config.toml
n_layer = 11
d_model = 224
n_experts = 128
experts_per_token = 4
d_expert = 112
d_shared_expert = 0
activation = "squared_relu"
moe_layers = [1, 2, 3, 4, 5, 6, 7, 8, 9, 10]
router_score = "sigmoid"
normalize_top_k = true
routed_scale = 1.0
balance_loss = 0.000592
balance_bias = true
init_std_router = 0.0256
lr_router = 0.00282
vocab_size = 6220
norm = "rmsnorm"
norm_eps = 1e-07
tie_embeddings = "early"
optimizer = "soap_variant"
lr = 0.00349
beta1 = 0.95
beta2 = 0.99
grad_clip = 2.0
batch_tokens = [131072, 262144, 524288, 1048576]
seq_len = 1024
train_tokens = 406200000
steps = 2383
dataset = "wikipedia_en"
Below are experts of layer 5 (counted from 0) of a mixture-of-experts language model. Rows are named router (the router's row for the expert), up (a neuron's input weights, with its number) and show model dimensions 0-223. Each number is 128 + 24 x the weight over its row's rms, rounded and kept within 0 to 255.
Before each expert's rows: "comes after" lists some tokens at least twice as common just before its tokens as in all text. This comes from a sample of Wikipedia text that the model never trained on. Tokens count by the router's weight.

# expert 127
comes after: " the", " of", " C", " K", " M", " P"
router [101 130 122 157 118 110 151 118 128 166 138 159  17 167 180  96 133 130 121 136 123 130 153 123 131 159 120 104 164 115 106 136 162 121 115 179 176  95  85 124 121 113 116 115 118 130 115 142 175  84 138 151 109 122 135 139 129 142 169 129 142 123 118 166 106 126 121 141 102  82 126 153 124 108 135 165  42 126  89 137 120 158  76 159 137 132 119 128 139  96 160 151  97 120 174 142 127 129 109 110 104 113 136 115 133 121 168 165 140 115 126 134 171 126  58 138 114 116 123 130 152 107 125 108 134 126 126 155 145 136 128 117 116 150 137 106 126 132 145 160 110 138 155 118  94 160 141  95 133 184 108 138 151 140 114 105 128 138 105 171 118 155 140 130 100 134 185 138 119 127 141 161 139 116 171 118 128 108 122 111 114 113 120 135 117 129 148 128 171 115 127 124 103 143 136  98 127 129 174  92 149 130 133  92 131 111 135 115  88 133  89 116 126 113  94 144 130 159 129 123 124 143 141 109]
up2 [138 128  97  96 106 127 138 116 143 116 153 131 115 138 108 123 130 144 116 148 134 124 115 158 140 164 103 109 193 154  96  99 165 142  93 159 129 112 129 107 123 126 119  78 107 142 115 143 140 131 113 129 138  82 116 177 144 138 103 134 119 115 113 168 142 114 100 120 188  88 115 152 160 112 136 122 124 119 173 152 131 204 158 167 148 137 146  93 103 145 159 140 103 152 127  96 150 133 120 110  64 106 122  99 110 131 161 122  94 150 148 138 162 121  94 126 121 171 117 127 131 110 130  81 131 104  96 156 145  99 118  90 104 133 122 110 111 147 129 111 157 122 132 126 165 142 118  90 142 129 123 144 108 112 139 118 115 114  88  89 138 166 156 135  71 157 146 107 143 141 116 110 174 145 119 124 162 131 142 136 102 122 158 101 133  97 132 159 157 127 117 106 175  69 107 114 144 141 123 154 121 118 132 128 158 136  85 127 157 129 146 137  70 126 161 142 125 158 110 114 150 110 128 177]
up3 [107  87 149 130 155 114 124 110 142  52  98 131  56 105 139 134 128 109 132 123  80 121  75 163 124 130 104 169 107 133 105 111 177 127 113 139 152 132 130  97 132 141 121 113 139 106  96 120  83 140 103 118 128 186 165 133 144  95 100 164 130 177 142 114  97 119 120 128 112 113 121 131 126 126 151 120 158 138  78 125 106 130 134 107 142 107 131 140 153  87 151 130 189 101 119 134 115 111 140 145 107 102  90 116 115 125 129 135 129 126 104 135 140 122 107 124 136 133 119 141 126 134 140 129 166 147 151 129 121 126 111 171 110 123 147  96 147  97 100  81 141 128 148 112 101  91 126 129 110 151  99 119 120 134 123 135 120 171 159 141 125 135 180 116 119 130 118  85  99 145  69 182 120  79 116 110 139 140 138 127 135 115 128 124 113 110 145 113 168 124  91 103 123 142 126 141 131 164 103 112 104 180 123  96 114  90 116 128 144 121 149 129 154 126 110  95  86 135 184  98 153  83 115 170]
up4 [151 172 148 163 101  94 142 136 133 131 112 161 119 130 141 120 177 115  90 126 116 110 157 119 153 146 149 156 142 120 147 152 120 127 161 125 129 115 124 110 148 111 137 146 120 121 130 170 127 121 177 129 132 105 114 117 115 156  80 129 150 104 123 101 143 151 111 114 105 135 126 124 108 146 129 140  90 152 141 130 159 100 115 156 151 114 152 138 158 165 150 104 112 135 151 130 128 106 150 127 129  96 151  86 121 159 123 146  99 139  58 160 168 109 109 178 115 149 108 160 126 122  80 147 123 158 132 126 104 168 159 155 126 141 121 107 158  91 176 122  94  75 100 115 141  99 115 154 123 145 120  99 139 141 141 133 117  69 116 109 132 103  82  86 140 112 128 167  96 104 119 101 131 115 121 136 110  79 120 108 158 133 135 156 128 174 141  89 153 128 131 154 101 159 108 148 145 163 114 109 153 187 156 156  99 142 125  94 108 132  95 112 155 160 105 129 177 137 135 112  99 165 118 118]
up5 [105 120 166 130 108 122 113  82 127 129  95 154 112 150 103  86 114 117 110 107 120 143 130 133 127 101 124 126 133 140 125 106  80  74 128 139 131 123  94 160 106 123 116 161 162 133 170 149  47 144 113 112 138 119 138  71 133 133 103  80 128 145 159  86  98  97 135  92  99 162 108 143 154 118 136 118 118 144 129 146 136  80 144 119 139 115 130 165 109 130 120 107 179 154  90 170 159 140 163 159 122 134  90 109 132 145 128 160 109 121 141 123 144 144 132 119  87 145 118 114 115 106 124  86 122 129 125 118 130 150 138 142 142 153 113 152 113 144 110 122  95 142  67 120 118 142 127  96 101 155 162 148 134  96 140 151 121 131 155 119 115 154 138 132 185 148 121 157  90 105 129 105 118  80 143 161 166 135 100  94 167 102 120 128 172 127 148 137 124 167 142  91 104 124 124 128 131  92 102 137 117 126  69 167 187 121 114 156 129 105 103 141 136 123 105 132 151 137 100 114 137 133 160 131]
up6 [145 128 166 116 131 103 111 107 151 138 121 120  99 159  91 140 108 174 153 132 135 152 120 141 135 107 108  86 131 126 105 122 168 103 154 108 131 145 133 109 100 131 150  65 136 157 141 153 136 135 120 142  97 149 161 118 130 114  98 152 111  88 151 133 106  90  94 166 146  87 171  96 110 107 121 174  68 125 136 145 134 125 107 133 168  86  82 133  79 115 174 141 135 123  85 124 168 142 123 126 150 160 141 107  98 110  87 127 117 120 106 181 159 140 113 103 126 168 150 145 156 155 125 178 135 111  95 135 115 127 147 112  96 135 131 138 149 180  89  83 103 155  88 115 145 107 101 131 133 126 101 152 143 137 136 101  97 118 113 165 109 111 133 116 151 137 157 135 115 139 149 108 143 128 158 141 108 136 113 152 120 108 110 130 103 170 140 148 104 122 106 148 113 134 157 143 130 128 137 112 103 139 164 120 111  73 139 146 103 169 103 148 153  78 123 146 112 137 156 152 134 161 128 136]
up7 [143 123 111 129 120 115 142  72 142 123 106 116  95 174 138 131 111 153 128 154 125 137 130 147 117 129 147 125  93 125 123 144 115 103  53 120 141 136 121 156 107 120 149 192 137 140 175 154 148 131 151 153 121 146 143 119 153 105 150 116 140 107 139  65 120 166  97 111 104 117 125 142  83 119 169 114 115 150 118 114 113  91 110 147  98  96  92 118 144 150 152 171 138 120 142 119 131 119 113 106 111 120  96  96 125 184 107 131 170  74 137 154 143 139 172 108 166 133 142 111 109  87 103 126 164 101 122 115  55 123 151 171 128 108 165 147 136 166 106  99 104 131 138 133 132 153 130 114 133 124  96 166 134 123 136 147 102 103 106 129 123 128 127 121 119 157 110 145 140 120 174 146 127 128 134 144 148 128 139 144 138 149 118 126 130  76 163 127 102 138 129 100 120 122 129 150 106 103 113 122  95 123 124 200 139  98 105 114 115 120 155 102 163 116 119 131 164 128 178  97 130 178 145  89]
up8 [118 126 120 101 119 132  99  91 102 126 143 137  86 141 126 131 102 159 142 156 163 114 147 161 143 134 126 129 139 145 108 149 151 132 150  93 112 141 138 156 111 156 164  91 138 136 153 139 104 102 132 106 120 102 118 145 164 141 144 113 108 139 167 120 152 125 117  89 176 163 103 144 123 115 132 184 153  88 136 173 134 141  95 149 109 138 107 138 111 117  85  98 120 148 172 128 111 161  89 107 129 122 162 167 120 140 120 121 138 140 129 101  98  91 122 120 129 168 124 123 136 105 157 128 150 103 146 134 114  79 118 158 132 104 102 165 118  98 101 139 131 156  82 111 114 109 108 209 180 157 138 129  92  97 175 122 101  95 115  85 108 143 172 147  97 138 171 147 143 110 147 150 169 111 137  93 110 124 140 105 123 100 142 113 140 114 154 154 123 137 138 140 145 114 126 136 114 136 170 138 137 127 131 147 160 134 145 122 139 115 125 134  93 136 160 171 152 123 166 175 115  80 103 170]
up9 [118 146 131 105  96 120 139 104 114 128 120 129 147  95 111 113  95 142 136 111 151 139 126 115 110 149 114 154 126 139 125 134 153 132 139 133  90 140  63 121 148 124 137 113 135 126  99 139 152 113 158  83 100 121 103 129  86 150 179 118 138 140 132 114 142 139 124 126  98 129 158 140 123 101 112 165 100 118  58 134 113 123 105 149 107 144 122 139 134 125 122  80 138 159 147 159 140 107 129 131 166 156 157 163 125 111 121 128  93  85 129 154 102 110  94 168 146 113 116 112 126 126 132  95  98 122 119 138 113 137 170 156 149 116 126  78 123 135 150 182 170 120 146 126  76 162 127 129 140 129 136 119 177 131 130 141 131 133 145 185 109 145 104 118 140 186 157 156  95 130 115 154 106 123 128  96 111 107 165 102 164 151 141 121 126 139 142 113  60 102 143 165 109 155 115 126 129 129 149 143 101 131  97 190  77 134 161 155 125 144 149 117 134 152 141 140 110 102 100 158  61 121 152  84]
up10 [113 144 139  67 150 146 170 127 128 136 139 146  98 104 155 114 139 128 155 138 140 123 101 139 130 132 133 117 103  90 147  83 145 115 130  99  66 144 138 161 133 126  97 116 140 131 102 102 124 163 110 130 105 108 146 101 143 123 161 111 146 130 132 133 134 136  70 129 129  95 146 119 111 133 127 157 139 100  84 148 104 140 137 126  85 134 183 137 139 165 131 122 193 148 136  97 120 117 115  92 172 181 125 129 157 135  94 133 116 112 109 148 140 144 136 123 106 140 123 170 171 137 120 134 114 139 109 156 159 105 136 154 134 174 147 138 175 171  89 181 135 124 151 153 176 102 104 132 197 112 131 145  92  92 108 133 107 117 181 107  82 137 124 128 168 146  67 133 118 146 110  98 150 136 128 153 111 121 166 174 124 135 105 126 142 117 117 156 113 119 138 120 106 127 119 121 118  92 113 144 151 140 149 126 103 126 139 143 148 138 139  78 147 159 115 108 129 125 179 119 123 129 120 140]
up11 [121  92 107 150 139 146 162 120 139 111 139  93 113 140 111 138 154 112 144  98 116 128 121 119 148 150 106 135 128 102 134  52 165 133 120 101 148 139  88 126 125 159 191 133 129 118 117 147 136  74 135 164 145  84 103  91 139 139 133  94 118 145 114 145 198 125 148 147 141 154 114 166 114 126 153 133 114 110  90 151 150 145 140 131 118 141  73 119  63 127 101 124 129 144 141 124 141 144  82 146 134 114 114 124 125 141 174 128 145 114 109 131 123 171 151 118 121 149  62 145 118 119 102 100 146 128 116 140 154 103 120  99 132 161 157 136 124 105 120 146 125 107 128 122 112 104 113 131 129 162 132 136 167  77 124 102 136  96 129  95 150 143 130  95 123 143 157  96 140 145 106  99 135 111  95 119 103 166 147 124 135 142 151 148  75 114 125 112  94 141 131 109 179 109 126 137 130 133 149 146 102 145 117 154  73  88 132 135 132 149 144 134 124 135 182 123 127 151 120 198 145 113 175 162]
up12 [148 112 110 122 127 162 121 148 109 121 100 148 125 133 131 115  85 128 108 168 112 147 101 112 105 174 156  97 129 146 134 158 116 160 138 113 144 119 117 114 163 106 146 107 139 136 124 123 105 143 116 124  71 161 172 133 128 111 173 122  83 152 138 165 140 117  86 167 107  84 155 121 142  96 185 114 103  97 150 108 175 131 131 113 127 171 113 127 161 111  86 129 132 118 137 111 104 130 121 139 127 134 136  72  75 172 124 111  90  84 120  97 151 153 106 106 169  95  96 110 114 153 143  88  89 146 144 146 116 116 110 140 122 142 116 122 113 129 113 108 109 152 135 144 148 134 124 118 130 129 128 110  81 141 105 126 168 166 118 129 117 130 143  97 120 137 133 144 165 120 121 167 132 133 146  74 135 124 145 146 127 122  80  96 111 172 116 114 129  74 124 119 145 116 108 102 172 138 162 124  81 127  98  90  94 150 164 115  89 115 124 161 141  93 129 155 105 146  95 113 107 114 145 130]
up13 [119  73 117 102 150 112  97 108 124 134 118 116 133 140 105 114 162 154 117 126 132 118 122  74 160 120 150 113 140 173 145  92 167 109 120 136 122 167 109 137 117 115  84  75 174 157 116 102 106 132 149 131 133 150 178 161  93 138 103 135 130 108 161 160 145 136 136 126 160 143 172 119 183 144 116 132 132 130 135 111 132 126 131 153 135 141 101 122 116 111  96 158 128 129 129 106 126 135 121 124 107 107 158 147 121 123 161 115 162  89 119 146 134 118 124 136 133 134 109 143 176 162  92 149 106 119  50 150 144 104 106 121 173 121 117 156 149  71 122  81 103 180 155 105 137 145 118 144 147 121 122 140 118 134 137  99 161  90 137 121 111 124  98 120 105 130 133  86 123 127 118 124 168  91 143  62 112 134 151 119 182 159 141 122 147 103 131 147 138 133 109 118 137  92  93 162 114 106 122 112 109 118 118 126 131 147 110 145 144 127 131 126  89 164 143 129 125 128 122  78 163 189 131 167]
up14 [122 147 180 156 104 129 137 104 118 113 188 104 123 122 119 142 179 139 158 107 132 155 125 108 117 121 209 123 142 141 135 123 137 138 116 158 122 100 161 132 110 132 144 149 120 127 150 134 151 154 140  86 119 119 100 126 115 115 194 138 110 109 130 126 158 167 106 132 135  98 136 121 114  98  85 120  97 124 106 132  80 201 135 126 116 123  77  99 132  99 165 116  84 114 120 137 138 121 129 142 140 132 135 138 113 158 128 146 130 113  98 142  80 117 155 141 150 103  87 139 129 104 100 137 131 183 148 155  79 109 130 105 118 104 159 119 143 150 154 158 146 160 122  85 130 145 141 101 127 117 106 148 123 100 120 136 107 126 129  86 121 123  96 135  95 129 129  85 169 112 160 129 101 102 134  71  93 126 152  49 111 121 134 150 126 125 146 116 130 131 113 155 170 151 160 106  72 102 127 147 138 111 135 112 141 115 120 147 163 124 108 136 130 145 155 119 133 162 101 140 150 123 139 123]
up15 [100 117 142 125 138 110 134 133 145  92  95 103  66 130 139 132 120 131 101 143 137 135 104 141 110 119 143 102 104 119 114 137 137  98 151 124 159 159 183 165 137 170 109 120 142 128 100 142 144 104 138 126  97 101 142 135 129 142 139 100 163 114 124 106 141  98 183  71 159 109 104 105 150 160 166 153 135 102 114 160 150 112 172 119 120  89 132 124 124 133 139 123 131 123 190  81 122 138 177 135  94 150 127 117 139 146 123 134 126 114 138 139 132 100 124 138 104 120 135 165 163 141 107 154 126 114 145 114 121 103 129 146 109 107 138 134 165  99 111  98 154 201 132  85 126  99 117 158 114 159 200 108 144 121 134 121 112 128 113 139  75  82 129 116 120 140 123 135 124 134  81 138 126 133 129 104  78 100  77  84 163  82 112 141  90  95 109 150 138 134 140 114 108 114 123 148 104 156 139  97 146 136  84 114 147 140 106 132 134 125 146 151 147 122 134 157 168 127 126 143 102  82 103 156]